config.toml
d_shared_expert = 128
router_score = "softmax"
n_groups = 8
vocab_size = 8642
norm = "layernorm"
norm_place = "pre"
lr_mult_qkv = 0.7
Below are experts of layer 10 (counted from 0) of a mixture-of-experts language model. Rows are named router (the router's row for the expert), up (a neuron's input weights, with its number) and show model dimensions 0-255. Each number is 500 + 50 x the weight over its row's rms, rounded and kept within 0 to 999. Numbers have three digits each.
After each expert's rows: "comes after" lists some tokens at least twice as common just before its tokens as in all text. This comes from a sample of Wikipedia text that the model never trained on. Tokens count by the router's weight.

# expert 26
router:514454467505465401521558436550455526433464449564425493459555525537539504495513529564474524447520433549504406575545575533584463466515405508467529460557561561551510400530488481429510470452372542462524593560526520497590453454530473510522474544410550501578448503505494497462515463392502532489527466483443398480547486530515492475540448552570477511532509575533381546527423573504453482516588514418548548509478483562566525498438463568509517431529464482446574534549412563543498476487556495470471517488561542459576570450568546490519476458445468389532510473534546578493512431473475437422425550524517497555582426479586507553495525462560493549469493470447466440469531551452523551445478534484427484507473536564525402489522485642470536544503608511533532488475424401527536515426636401
up0:523547542460538438524449488525514509583457421640533512484573473550453567478491547474546465478524423519429515566526555492459504577435523563504544457449416443377542508446512510485389586503428445467355459494466483531534490447458485500543543515492483528494575462453531504487512490484517522537512568398405476507479508454383501483490449539583507631529554452501466587470545539546525505498476487422567583469466507538515435581479597539463469511439469547545388344477450557499520536465433507473443558468564508434498480452521522439534563492560474415515513511491477491556456528521516537414630500438480486487423477511494528530513477512453486485466473405381552530465501478499442508478532481502534504468382467449519472490496483467556531547399389394552500500481522498522481418529523376
up1:550660500385500538356514490545516500369433447486500453457501584491515493451589412465505578534497540541470484466456499477559399460449507484551530510602479475584473518561462499474578544535524566522465427553445466539525416516476469588460477537392505510523491464533437573471506526502448459410482547475417528479579449423506541530511412439470449477474551479524460498552468483486488501448435441523510456541532514504528460572454482413544577481457519494472588523516491618534480451561478448559488523524475504481448485412522453488451449505526409496505457458513528554501562459496410364552495573572481559476523503536453493570491441588551538422535508519404516486489553518448509468452467485475541588554448552426489469449564423553475477558373470471511499418522487512536484563393451548
up2:469457531556507572502568521444486428402570533477569547465450433475518462430405516432401518601557429424477430515488492480495417570447510482575452482448495514580529508536515521458467494484502481530598593565492513503449585496536529511555544492534505536411444533546507471483502434430529457481531497528444440450489573573482481605461507486531460460464459501406468552585426501447399509434530509408461600510522563495607509608528494557379439504536539524472354444507511606443551443463466527444516506536465535464440488540481584533485489446503471574499512503442431505479460499444455424493552562530518487425545596436479453525473406488461497489481527424528465533580533515508519427386563515434493492442467534476523475505490505560482394461527468448461468524565498547437543545573580561
comes after: "(", "| ", "in ", "–", ",", "°"

# expert 9
router:467566544486439538421476478565441543498510446523467468560472539501522574515464527445590484567488543572473490452524523500571537464523366558419547485527433524500572485578491541491472438476439555525549514416457503488418466452457598479530538395542499534440523471481527482470533468576457496503544561522572590485456403473511467502481456524616429427519458498387582469526446451560521466471570516530580519494518506504552443480509442512478511448484481444496483451422496468469470542474582501418475480547533567444520578528526476530544574603469541570547552532539495563489530513637472602544477492508433439484486450445533514508444591596481569458480466565564440438465408517526470550488530536567492436439527469487477536455556479522505488465462439601591416433510631360441520513504550449
up0:429433405445502537574479521502514421429543482579439584528538447506545417474458565453554485567490478540567493582485506357575515473494448545434623536504429459494475554459520571463471414454451495434503490406494475464378524518512469468481451479463523483360487345433447489573491435500477494450492562473391561503466500555534500520501475522548416445524535508435571512490492598434521531483439469475453469543526453447490426527429508582523472510476457469489462555512536415492539507544472516514446546503484470490504468381469468463439564604471527541515479585540552478558415491533466455494535491561542563538471494485531501425528434423419523460439447502562475463448545478497511541530552536541478492495508549486564519559503489527420451432538501561510539543476454477618370430557505403
up1:479491578524482491506498452470486538463519554479551622539527489559502470524482467631457580508459484555469515456502491520497461471583557467518486466491496545484508514482605493519540584480494447477578525459473511514459549487487442481463491588414359503492547469489542422465522543571438524436518451474502626481556439482571401537509514447604500568464551380579501395510534489497501571513502602473427503501469463503470491448554516417542566436469547506528489507502438540523546475452541480479486450465588464359548531454486461594579517538457567475561399453587499519499518574448419600498597484464476558432414499528414479573427529448463484479481575522529543521429475574518510475495519447555488461491493456473381590549432435445522421486496492414498471528520476512468514623489472573
up2:472528508429463502457633459604470540474506495563493431503562549494442595500513411400550577493473516508452532491493425584547442507484402493499501476490543448539433493546511517497411536565485496460524423493471487520592605516444490472495464522545502544467486504581482564478481480560404507484511500513409519475415459573488539493477500385522457490586519547537484466490553528455554408442500408519516535462436525547428497487508476429437477475438481481495541534521509473545527492400425458553432510481444535490469567569566455471537412440481566483414424497480629490493447671560472385493455434503551471447571474474527540436628464497507539507583435524520494519473427409501508578510519481525434560484400439542449474463594526483488569475420496543492445477572556558473492484547484531
comes after: "| ", "\n", "–", ".", "/ ", "medal "

# expert 24
router:602515447555577627547525534486567427488483518451505522415530455509473552480546531474492485538456528527553451477519434561406466557456540486572467635453493542439471531485534506426518566474507515514507500586599436464488548531473503561458496520502505471410535503456591525465402560561504367467536563428576477482483608505454539511560422540451439487472525434557473459556536431467542461451495394506520480418531599499510478442405543409451514494544486512481493510458442517556479467517486520549424524507429509484462486454413603452460418483511561425421491442516470455534472459460410512461553529481586504525481503580446547453514502421508505466498526563476440461477467398552456541527509465448428434518495449543572559550611528555522627475474491512572519553508425589563442509472465546
up0:626534595508521665507541502563519530540487477501383537464468496455509486494523547457467509555396497546418400509461637436494565491532528505499525504560541502472459483574492516442433557520501431533440443467517431441524568450485490512551569425524519428448555425489465442495492463477475568546480447549488463427392459449485574449544398433449478531458561398518443566494582536544411591487484490484580491499459449449522468530473454582598494510518457543564511469390539535507461510485487537472520485460485465472446531490533547447488459431533526495436582400492575481482514453475562508637424579553546515536532532570487474439489482405560550554563439484543508525565494637490504459560510467484472444509432511471523501541463506507445486456516561496487413451509503539414565559507504540
up1:549471450519539510471484495448370487541386498510507486443432519614561545521496488574582531510465527445517487455577441424558436485404574532469565470552500509432560458497517438479502463421398472490439570516490505451536497498376492586491486449529512524375523576512439528560490510497423502576536508547467533565470434550630483501511536463462569527490504440423413572526568383467509480513550519426453550446433494531491476526447420501497404477539576499500437552556449504545475531559406370527486538537547585492548495476492454482469494490502596477436526517508434399560547548459549457576513544539482535532539458468505564416523525543501436464428514478527486539520494454534526485446494487488475552432529514570529453416470542499498423504424530535423442601507457371527456490527430539
up2:607479383488416564513459526558498535486518469439552432444478437485446509461566504489476543571532480487496532486492473421560469543490484525448511665550414458514507472500385440512464534484542505458474443568529468506490507590559443531532522472483453508556532491542475639556446483495501512523468473553523510447452403472486584520591462466518554458501520451604531501458592439534501588482486439488475512450485589456576527479522493517450577518431511438578486540492509462397534463534561591491472477507527445432500510485541463404529461585502469447547466492564449476494440537485425532426449406503546436585512467494464489452446500543411484446521502454514505581472497491473432487467422418542641440538466484493541599603519495412442609492484547523535559528440501439493479515422626508
comes after: "h", "Ch", "Sh", "H", "ch", "sh"

# expert 38
router:575548552346514474422524463451574559534545508544484528446512399468566445447473477586414444502506454536568431491515566504513455506482454623575508493441548586535512558513469512574513443487524511498431465479421527564536465526460469479487469470521513521577536517545516554497514493449556504424472466544510439496531553567534467495454535493449507586501502560532412579533536555531467492472492467414476470456658502478530520491574553448538420501453542504593433444440489433501472547437449481545546440450607485434531495527506476538567404416460529435491551580486453484590511426565541496486600500566435540481507553492478519478417479513382473463499525414459541550570580438479438491530466558608486527407527557518449460497445538409509488470420510434421512451499481556523486423492416479
up0:447508550465529431519480455574573462492544496506456420530444495488527542547521589501589402487411446466532490478468470616475526515577519514505480581473495539518539499402515378464496437559547516487503511444543567517592512609473535488471578435549478481529430540392477583490497531539496475423523532387484565557498496538600521523507514455482506514472506556467393488462546493484469492510391548480542533484432525562573543540511491512434498528500547596534538564551499524460471496463528505439481600504462557475435442483502542471499524497457480471579580474514453449493626548512503572586536541530430491432537505529374511465487512540540519482539519521572560493490491448607417588427569492541529503503444648486530538509429433513534464568516395548463521548549474647439550520461529414
up1:522474449522442544492478532438468575567516509444579521555592544440516467506585448440466543459444516530490491484472581422517505531450513489543442552604515582595492480502500460417572533607458526494427457545487549523516495535526546492481492487484563568525511487544504585542533435538540391480465475400564493468408512518526580488566378545518481532554525532524483586435528498533455499543583581507493457505495541509525491498427426543443485526423396515559524419620510445427500454623500488518496434501482581465558494579519516604534515546488574534572491506492472540543430584485469548384536448532446510431526578520548460548465504541487573507524528480501394483583520561584429456500527499486475467495552513475450527617591427423521462459549544483429581538543431455531553482507469586
up2:590513471495497542524502496462541442536583514461440501575492542544527405501496450491385523431496493538510510440515512465565443496423467610447505510557473548465512485459492505570517501493531521455443479566438619495419539512542588572413518524506531456518536590461530468503486526476473367481478495462542599457496548496437565535479499547550457550619509443528555485485481504508499494531521502473550463484498441589422506506559526555561495587444464525511497488435483545498496545460468565431506465511461549497476450511489531570581443448525488487443506457420493534612568566531424519529524472505543626507482532468532434588536470443515483437531469489336526475543517524443594447623371504528367398378573546588415512504537494498528469532474502464461565467475459562457562452541550475
comes after: ".", "==", "|", "===", "s", ")."

# expert 35
router:529515472479483444508548463491477536481543497503571474473462418507456537490514450486536438535496614441502375454522475479465517516396411576530407529501481534451411585520465519530585500579461488527501503489479432402509504487420545548493403535507537532581473526502439528585532433491544539527503457439558401384406469505523595460498600585469519502528530411503506484446522544574545499477457536433519424516580491519506508445547573587597515570496447494589503516501512524458553478507473471524589549411434438549548491543482492533501471434548448399474496431539481593527395476401489480591500459457528496480461506465416518589552536479419454482449503481461622519476574440445506497525554542552452560494525511540563542479500495522389484457492547524473519393503606590481446516582471507
up0:498542502548608461485456486461506615384564450488583521533423508466536496404435538449470453498534485432509479457494414516474477552454458480529447582551570506521494571482515562501517529555507499515523563412514530469548585469450509566530530508462452440610506475396466515594552527479505535496576479451530526486394485579506489501432525519426420497564474460524548520437511487529557434532541565422516470614473491431455512454458486505502497459431580544555526418536566511515662402446509461500470553474512536352504510493494568429436568522475474476563550404514446411563527483537506483502525469561516416499484404471589409520428465478469526590500547509477447461510570562500516599476553541559533456468501514475445560471551501501538536414529548499475504460520488505601386535458510548
up1:469512551470573529380436536482505513512556464514520472603509415536590438550436497413531348466509513544432520606533425548582513428529509427553519500438505560490514466470494425537563522536495519605489391576510449455462441481548515632573417441561537513492599545537544495509467457425605459550417511483555531506464504491483558565512506460480542473464492495457428432487446489550518563496515531470518432517547479571580481546511587566531495431478494480572473435537565548454513516489599499410594532537500530553417521558430447622461481529519498562419574511487516542496478528534474450487496597494511589464528587474434486542512518551518441537458461509487458474494569455581345548461496542415495475546491468577537471560529474541496459575516495445522496504466527505523453533457507541
up2:532497516486426538557446532582475470535444501435523467534519538552422504448454440537445518593463528469465643544475484402418498539510552456466532460458516490459561472604476555621498483565472412394525499592384398585426464494526492565449496495433486502445491519553517485492511440430532520482499523576441533596514462488476572536440437524442423552486470451543523501582508524462603516452475513450540483472509544471498477520512541395533414624524417446512510523532467516423448556506482543521530476464512487454520459423535428534477427481557466515488498475533457508452506577515415497489555457441476471505454498498500626444415393526601550487532502569537501546414576508537489383592500510406487498537526525566535461450413556517436447555465397530487531497535462522417465489481481519
comes after: "| ", ", ", "- ", "and ", "by ", "\""

# expert 2
router:538573416487468520546507486586548513499522588522572552525487570455468538496469421508438411462522494383531432545521562472472502496496450524532585404460556564555501549474470499536467449440470495417499483515414518447503418473467500483556506483501490519500554546540498518601517491455448535563530532432479507537527486474562511546536533521477495455471521438503449422515373522416542494545543560397516484547420459597508510432536501493519454501436450497508599397460538457389474423504484476590504531499494572433561581459543572436485532482489487461485578461538451553463526435393424494466565460567429430555596487476605518538377530555480474496525462505534478526465557577477436507440454498494473541453453547458564553484463606522501452484541525587597621411507569491485526495456584417
up0:500478562394429503523537479466513436430449551401475519587495474552605522471429485506448474462458517519548491501489570440554543547448444455489446569557533519551506523452596479523540496459417467518430533546567556468499518503368365468397495444506497590502523487433453543425509554529607506531527536445485436485508370491576435483530444542559501669463477520515534436497529473432573596536520535498497422512457519487427552472544481572614516425522452430551519485447556570576481436449506502462457516513552545519444496486562462442551469526534517475533536461486495503586575471514518504516563514550551478483470487555529576459529558474503534422493537546475523433617530502500436544602382467484504510560500470446513519519539510488470502477519588475563484515462483588534408557521614467
up1:394389424442516564445495473567478472449498510461500446501394396500548478429548536500567524542525493467410461467487469535565480487520475584506555520533493448449477484559426439481579479509512531528456453509481483549502467457540527572466539507468545537529534448512515546569452499503456510605509553432566447487398513526463429505502548507479391514549512478529468546487456518525562479384448505502587488455515498401441534477555450539475494437542407582486525480574424415553480572584568514563507468529516515432511492410538541486558435554377478478518544584581420599531573528506373589584483476427529505571489452581481481471486468482590472435422525447503510493473507421472527392450450471508433507526508409498516464392537472512495503472408480463501407447408530532523478546456526460
up2:446548509418561484517476485479427514568479559451500532487449446559459494589562524471513525535472421472555516551532429454482489504532562461411483559586536628489479494477471485428528504471467575447532495513436607622418440480512459566466611521586496508587493468570492507511510464413462451450523496378569606488503524458477603575392564527564424582506418551500456541445449465425484485526514542530497494473495486558506486397512494457504467568458481463494456417541478489486471577483599558483392394528426529486497544490457498505486495514481455476532532504524424469506572502501539571522572437513556571461481449471529523590506582484451488478575428544575528606544499446510515438459419462432481537487581515428552547564496471464531480407462472435482600517483419422490490506463490548
comes after: " ", "0 ", ") ", "1 ", "\n", "2 "

# expert 32
router:531502464432521485466462441522564516526469494500535434582498495454546494535508498521545569478570568433496494490566471576492383469507505492518437585389443431439502527504514568424494485472459481542468484518506563549522488452557500487383499476508460374527485456539491462568501476608424539505500499463427604423425477391538523417515441478544465418539559544454493485478511520510578451443424538571553565536653547485537518399470439546558479565477425443601505512478492457507389562540490450573592442538511482543489476585570479491497432436585572491494470497534620506481598507588365381451492545498509486579517494506493454483475518537523456491519477518456523498525486452448514544524574497564477523504567564424471561476575562476496578501437499455531429463427486486543512520521449512
up0:477527537553540557465490515420491544434476513534508440443547462513478533468499454519538487540552454506606436492386509532549520471456512508481544527517448569491521375414474473503471524505546591475507500457534455609482476486478470504505548471522481542568543432481577584601485546492559482482501489535497619455419508498559510451493468576466525536494546541554376487426516506496513510562531542436411470499433506485521468429454506457386467530500503503416530397467408494497551576521535416560444450531454368488457443464456474410539451482499476501473613503483563528546482430536482562420440543482447480589564552476562472466529545577549508504491480581528512586525514585532570556529523543471458469486458477506516505426627506428522429506424506502457321534413528426538513405483448452
up1:552501588489443444459447519508511430424471382483434442572511492470473530506436474433508572500476563583543517504466475460422492503500478398575547492448432471508547505448394417603503537436517495536444502515402520540433405453481513470539568450551553519506490485544600497500451469528409464509452520504426500480476477477521521465516519487530483508383525552469499591500462398503480497620582403506572596475582510583506443543411526519439585455446459451585497461538520503569503474499590458525520527502455466573561470484527548496428476484491519516469463506555569546470383588525526602440532460476494511468405586504550575525453511478550485459587472509406503489424498418452462455471520531515476486502502432482561440483445551477469449476581489497494401433542484426585392454551500524
up2:512505440541467480504440601493479498459493434480415554540437519407452432531556459465508489497518398565429460539422485518477467492518452591451493507438559425539500493464524468534423504433496491476584385422533506419554523416554484442513582453544440587457557428466549400539461499467426422560429493511500471418503590502498494494544414445555509493457478531601470528471531514486531532437567398516511475493493511571442499498500410486454576577482413522535508499631524505521445551571515507528424520414559433520571526404439459495455494425452601513534506472597455452476534486443478489597561523543511520452488572552546542498538439513500534524497440475391528492531436508426453486501507457511443445466495604522441472538469561490531518588443417486426446562576563497459512560467452556
comes after: "the ", "a ", "and ", "of ", "his ", "s "

# expert 34
router:426469525541424501504516541521454535470453450526478458399540549449511506480452495381533492530565475427524514462509506500552505508521510538548473473457568558474495428538455551534597504540481545512477507540429488486580454431606481585546542535478498520485472532525368489560535455494524516608511483469542521527551449488491585450486481583632452481519480441549565511522368464447548494502532476379523473578437418487450517494521438523581404487456540491589464455544530425482459506534532482598539560482491556571440443460470561517453536536476516573465506538445441545544526482523503518542436613574438452471553550531402489553428485422473509587518489480593514409488489449529432441521562483401417527464585516513437399446462515542513491553497542553492475473486633458451538402568571506
up0:392521471495495618436533531504472401519479489552487501576400498614504464489494482467533499391540555485412592438550567489537493542427467437548414602479524482522492508453564436426561469528423445490433479528443564593550462578425496594503542624471493541417495387437451545402531528461488470523512492567542546545494493532488494498469438508483445478400516481474545521531454486543443449467492563440600542537486495503488496475496533578396537487488529562561447421561583535556521459534536536551506452533499482440491529390597544568513527498535554528458498562456505531487498570552436524530573427546492439583511478580451548451441480506454514493517497526527555501448405413435507469521490447588509500564463375485487463607510498461480387542475489533547506480480512506469451541534490454
up1:514538480527478578477466558569486539587478441434510453470535416449483464486397503540477562482570457394493471442456509505538548508468580540384525480511565543412590467563412447406475583439496509388578511460494560462439539503531571489464436497542466423510500457582450427597499507483554497511456503447468388520559485418530435500481435501548434575511421616480557495568486561476532508447490435459494496506502500524467538551458414466486478516457424430519503607548447457535533510546507634568507537495513584496483423451461518596429461592579544538601411470382528530443434490486449532496529466548448459430506492552471531514506535523592400549480501539531572527501500468448448515503490443514549485524505461511509560476464471461515512477508458463600451503439421428511464444471459533
up2:453548455571460522535492544500463477570429538445533554517497511460516536487437505474485504494505423496453571511501573542463519472455510535512544556549440510509437450491472534536493560449452497296368538533406461566506476517431529544443598554509522606520487517494424605549406530511589422439512484471505481535484463535485457475479519513436534510478457422496494408566552523486461539522551544485443509565411535452490479569597485584446509542523543561533452488566418573442531450533577508441408586494547541463550537408521512444461500541475538492530538488467507494570542466467455458405456372486424492461484549610538446514467566511463397496518514531492452441556463512554530484513515444546466491570462445563446448563421485499410469465400473476433444564429441471459489434572568492
comes after: "of ", "-", "in ", "–", ", ", "to "

# expert 21
router:510560504519404466547434535558523567491547495544463451439481545620539463396546447458523454541551488534473513555484525488571553517569446500496523406477600482469532434515494511567479492505514528493545489520468395574568491565466474487504546486417479499503498518511556502527527478493541524366586489417493511560542463485490459441559508558473495516457514411601466490552486526341499493467559462634518564519464496471519415436455522493467605460411469549480445469502513552521479561450483532494551437512472470501591524498577492428493554550485434454513429526509566481437399483395358505409571508557467483436538511478448470488500507425492643532511479438475407447522564502502497487439485485553468513473470412549418566492534471508503478590548572502515546585516494461483415532549624462
up0:506558584467466451460363372444572513589466548502495481510500505560507482451564494394484498431415529597504445483488483551568483483532357474534472481554515471496454500530562398453440468533488462463497485543488441578511523554521565439473456436489465403585498469509493413374520583415447485477392460480493569498492523476604489439485562487496498464380526439490458547549498464513480490466567551545544491488532557480447492538446441521506487464413527487565518539573525525545458583463555517473438501490480454633555486448435586555537526423500441484497501470444549465605471456434468484465439553508521506513551465413440511457537470547580508437485447389418472448522453484435469462501451643448436462513486462509538617508525524486534522470514489461510532535517537494440521531498420538
up1:423517458525475522503605492497539526412461492489605505495511431492543564446532493514477489512510550504336503468503489461628474533542556411535497491490448464438563537438611477526490493483496564562461580601485513393570529504469512609523589474506540475431423473541453509469495461547482565496422566495509416588484505516520597546451594497493513548443464557560493528485545514505505440522502459516512630475457463570525504477568538480558562475526430446524437556563570483434522548482489479529524517538463466527530575431515468573472450546516627398496594445503469643455463506509515446492582473553513517507540521511477563489551546571595591436470502525458497605575423452517508468511533585469408496385519463526455504443502534536529452590526546463535521524485491472480474402502511528
up2:569511413444472552450397511536546593430491505495522485455625486357412450474520537423481456530473529472443613492462557507441513588501472439615464502492451474521360555516472499553574441573557522452501566503431579505483544553516472503550527548410471485482499549505495559494405472512490474504552546497561535509421564506406479439515468539447410525460460504497433530527456431515514441496557488459467510491491531425407438479498502418523457490447488455569492382461468536558476462485564577483499445558462603619559543428394512534494452428474520469500537447475359524500421534513497483539461538521412533540448462534548389513412547468537451542459555465501510534457556527520524480493464374508497490461495508543530503488463521528572426572494471496567414537507552543467517496520516517
comes after: ")", "I", ": ", "- ", "A", ";"

# expert 5
router:514495518397588609491529430546512581425564421557505468477478549479441562541501498440514500459464442450521521485464525539492486482493459467477464478444416491472562498513545536443446480504475499593448496536542523485537461499511568453438541568542480531460501561545524439456474537461517462478554497547480514418482455396530523564505438526493372462445430508538558491470522454480520450531459582524562516545450565550593485520465493441595455474582547522460489563480462429526508437612491508534470450528491488453474493526517571545585482504504592437512524468508525518498529460512419506382557496471489453653485434588476533601448485459479529475499390472495385436436402456542389589478447367511458432462473555502521553464630428542525457486569468581509527584503595504507535565530489535
up0:498545534523537491436470518432436492618491442505525385483490509466508462512492470494434475483501490499473482505538485475424549469590442495439520597400514456576435484493480528475475583543632402463427392520465521494546474498484449443521542457522522475497461580536524517538462491548427481469522570398491472584438558528525563505457497489468455533390463530469503528473541444487563439556596483419489507410435560535588522463417506441475450509432555493394443548556503568415533492520566367423475389545505508523508478505507528466499523549404498529478473508563532497441511466386476456496454561516512446558446481486485517480511527425490609520535429423573495557530523488518505489552506508640469479490406411446505490495540605543433610464539491360507448463487527517485520440483483521
up1:535395525445517520556457422463449538504419598489505585504586473569462518537483431456444522409527537558412508435601467552527541455453609471518516592469576445500635488512485415587494425500440484513383507524444463528487585517557455513494522454495506530544481565506475504518457430507512519393533455469504542485455563493459444581463502546537463534452536478572617423533534513501605555511543460439593614477390539453591519481605506506460514496511577437511458518336416448475465534487522489451543444481554539495405455457483470476505519460494516518481587494545510569509485468537541451447457538523514430512487523589433457489519557464503515481444445554500443545505444524490522494529566471525429513417524580481444512480458474534575467464517533571472414507478444558527482562428508535
up2:514496505416575565390582536594517502508425471477523490465476473442505535498545427578531467450451553526458502463482438475540474570528500460471517516470440501501393418501481497443431518505580546501410483530431426542579563496512499426471549518488578484528546471560439468426501501497504619476524464487504510414450568352444468423568575370471492532459540418404491470635574550477528460487455582495428535492527485507509463548491522560538531505629503445533464451539511487515508427455516475507452559414495556504508442548523573504437502555492624545510465533533450477609557457545482486503441525503376551428560632489499509498512495485469445464525458402574488499503484550472507521499473557537413489591521526460484484547595496477495458469536514487559511517421475522529569438607476484
comes after: ".", "| ", "N", ",", "; ", "n"

# expert 29
router:598501446572531446595537552511559472482496479615577523464502491491492557478529451463559558484497473484537494419512573454542494457516543531553530497507474480503470535470524509391540480415497448534506540466524448408540390472516575494516490420514428474437574490485528550426496530485491510506433520428540582490495449525443446507565563536475565513456490380505483532500474549460471516494458499510610614485464540484555453408468532459444615541500552526611478561517544482550523464539419544601524426445507497484555452436545563535569512478483488441539482445518468481505502458457494521531461579508506419450560448515581493528469515514529515488528475471476430547566530433443521516471499513469407474491460655417580507466534369528596554512529516496294537501455554486416419496502459413
up0:452591470519621386541507511563472464554554545490484388480457473506526490520559502493449514511479517503493500375491538390506497539460393502475506471514486481434480557506472520443441483561519460431670513383498555537551532482549501558364456528473544536479574511440510469501432547602558461435459520488530540485435470558467525467523499448409495535473556455409522520430494482533430595502542510518531496518503480426510445517493596432533502449469470567464516544561480502459524494577480466497509420441463535466554494532446520389493537519500535452469569514573439546526577552530537498438617551407473465474449533368533418403471473473460473576516542467538507502456432508573509534519425526407539501413484494423491540574528505545472504462467481484522521467469485611515479443384480422
up1:620462442521530542546553535429523521546551534471495524429477593469445506486494419548531487588614559465508469397471494549552511619474485494435460412517467507548501509494444428458564395479420574464474461473540438504529495524462509548461482410510499500511473526524503485474445591526511459521512509507584482515477530539491427425460481416473548465531574517560467467510472450393519499458516516500497648471548568412501514380627563489430577531490527542548506506503514521439561423527464517481512440424491555510575494461564483536546544487582534523504466503477533494525436493560394528528459515482501546438471588450410534434409528484581578419518493512589501552569508543496426478424632545522549398509475485551456448458518514633497527520572486500543485568474567477521472542475561450
up2:460533468492533487378512531455574556558545457450517499492414544511473446548521488486530410519463477408468519530433453445550485439566595579551359487585471485477513522461541516492485613449484370467546522562395505441493536429536376463576439421530541499400580511460438501506496518420403567510476478519514494387456569495525447501488490392531422455420468529528602494467516529436467551479499502503522527508469507512450412475602618536509541516482568577550548477463501489521467495422528533424528455480457414513626518489495448481561490406485466533492433603457474529461542478499512536449539481519463354475571510467504553441527514552477446552476495505503484510499436507509543511488503376452448533496427515454456510532446480526537523536533467437484546465453548551425428529500517549
comes after: "S", "L", "T", "K", "Z", "J"

# expert 19
router:510603541505489406535452488515430584515545467543539575455537492546514576463512533388464435516442467524461628576426505448589498493430546406538500458483614537504521557396463401490434477455506488504518485461515448517494414541497574503613532501466508454482449543539506439546481508439461522497546547493505433575520542452589488445506523495520527465561486537525537538491572491457502527546560478539470474556468479447532565431484524527466554465498483512578499508556543517466420368465562415453407472478542421514498534469504407486467532610447450513463437496452450469428481420446509578493495468573459466426431518507535538601537561488548561568422446471503496514451413587539521511430456464501416483527536529530516582515521379580506550576582498551492577554532536435568493565455549444
up0:506464499479430563524527505437561514456448588545532569437541501469561451543492509475514508487462581518494435506407444426515493474473465611466542487482495454548513449537530567512543582501517571485458484471584497474561488495497510490489480623519507461482626602504472477452478514465546433587500495492545476473472403428531449500546351510497495482520546520522467544473476485514469512540481552587508501556534540505478506439464558404444497427444409494479489582423520557538555578519584493447470571493551492547411507460580502578530538432431402511522595465576456580529550481562531446558527441519462541450605457397422504512475534505428553479462456491495525575406545591503548544513511476522524442433367443566537401492531402502447467547496471548499520501528526410410518520392554470
up1:498489444500491549471599447485477485496447485559490503461446463517388573525439517490482536558483489451432524503500549543484560633458567484538437510541449481539543518381393484480569460550533541606523455478602439451498536484489527483457530447517483469436435589407536593465480488451431444593490457439412512546546567562541509515482450582561600487550497459462485512540438516458466571444415437556450488505482393547519509560481542533578466497495539449476512459552518579645622488544511497475472574569429534447402496558494463451519574510449476467469487504533499466508538551514497525481504438465515561448525480550417463486482538404432593540467484444554514489490473522529552462508495507499451581476555474524511580512452471572593449462487391449498435525566539575548457501476504358
up2:559504504520475542486437524563367480521475560430520555573454544545482509413477472498496352580458561512632519523519483453430562496452524396483505568541492506461438516540481507541473480567492429447547540528478451533527501504501597565481492490465504437412553548505521535530516435524527441567468429431524483522440532505502445546600539435448502405491504512519578527572463475446418502524561532477511539557446524476457532467431488491543458601405506492551433500576478401529470426524592446471470488421455578555450472416449488460467493545490582564493490504572520510557519476440464400469569546425466465471583564450610504448434486515407531452419474507482493424493525612545520473492450480463448562538444518513512471545509509426539526538495537474435514513575436410520511646426508530
comes after: "\n\n", "\n", "=", "|", ")", "also"

# expert 13
router:438527514501557505590525484517581528424580499494607472493469448478517458458490450386583443499424481447545507457542531568465450493463469524430451530422428513482568521489521457433541525539493438545397503553559501508547564553525497589404510500452537475473549502523496470482492459577506516485463578463466604474498471492535543476522469518385450476429570532499423516487583397505538447450466523604456444521587516404499547457491485518513470509556475534582457505460510482501457468541523448630549559544523459505453502567438454545555482444543602550515457486485513539455451404479359493531537550380566470487435502442443524564461483559419482552489475535576497511408524417495479549644515457533447459470505482415525576454515539486515644544432466534468448516487463556543454519561512475
up0:574507469515440492519499491405530521470424476518613548500600508440546514542581420544589480541502474536468495507513543418374510441421447470464549434505586449542524448510532480517514438496441493435511476532491590542550458481571486532451519444520513473428458588562521565619457573443404557503399458467521534492487402607483551497537487507472542502490525517524427523453530534514424525474541515419518505520539489480582492406537457474528472476421543412497512511448535523569523579481553486443422435540496538524435503463415541509582588510495511579590514576507494532440530553533502495491579538459505505492503476467538408493521513521594535429580510472581448592448395533583489444504488572485524483594437483418511421530436550532508399464534529424453505493500460625413520497515503563
up1:439539461500522496486543523474487616512433451601498508498500523525558518487496438498449442371452458505500509527571490463521468544439414423432535501437539495486484475564465493479482547507572530496534512530485433495473499508473424464421484543503537500558536496483547495567504438562448422411572592503512485512557548527560409482447485446561400411572551537558504497514560545518606520461400480468449561499503547427419566464465443584527543503502473497555539565578448478560516538601463508522547484484546430447512415500605512547478379557486592499438512490460542507551468519458522510531492513476478590462596502475546482485561554553519494380476551525481508572646477477486473581443449514583530503423526492434543469521459384529441605526551556472405505544440580536570457542532437560
up2:503530520494465527388595416560537511394555636459433476500556513514516537462512437481546502498405533588546521453578475533511496613537579552466569472562468521442480590423517463433442523474510512558511529402564446529468537486453498555487506556526469407514568525408455523521489529509490552475425525501560577522510444548515398413553501463506498506458541429421517529519526458564548425520473486590502562536549434485478547514467506447463497493499396477488554484488479541595556465512542512515541524472498559440584488481525443568581472496485554543580526466538535481415521547482417485617565505491490479528567415468584406508413450628467500573454501475517498633494558414536484544466451512508468611489517426513499402551536442570487481456477548426491462514490488562478452443474508448
comes after: "the ", "a ", "and ", "to ", "-", "an "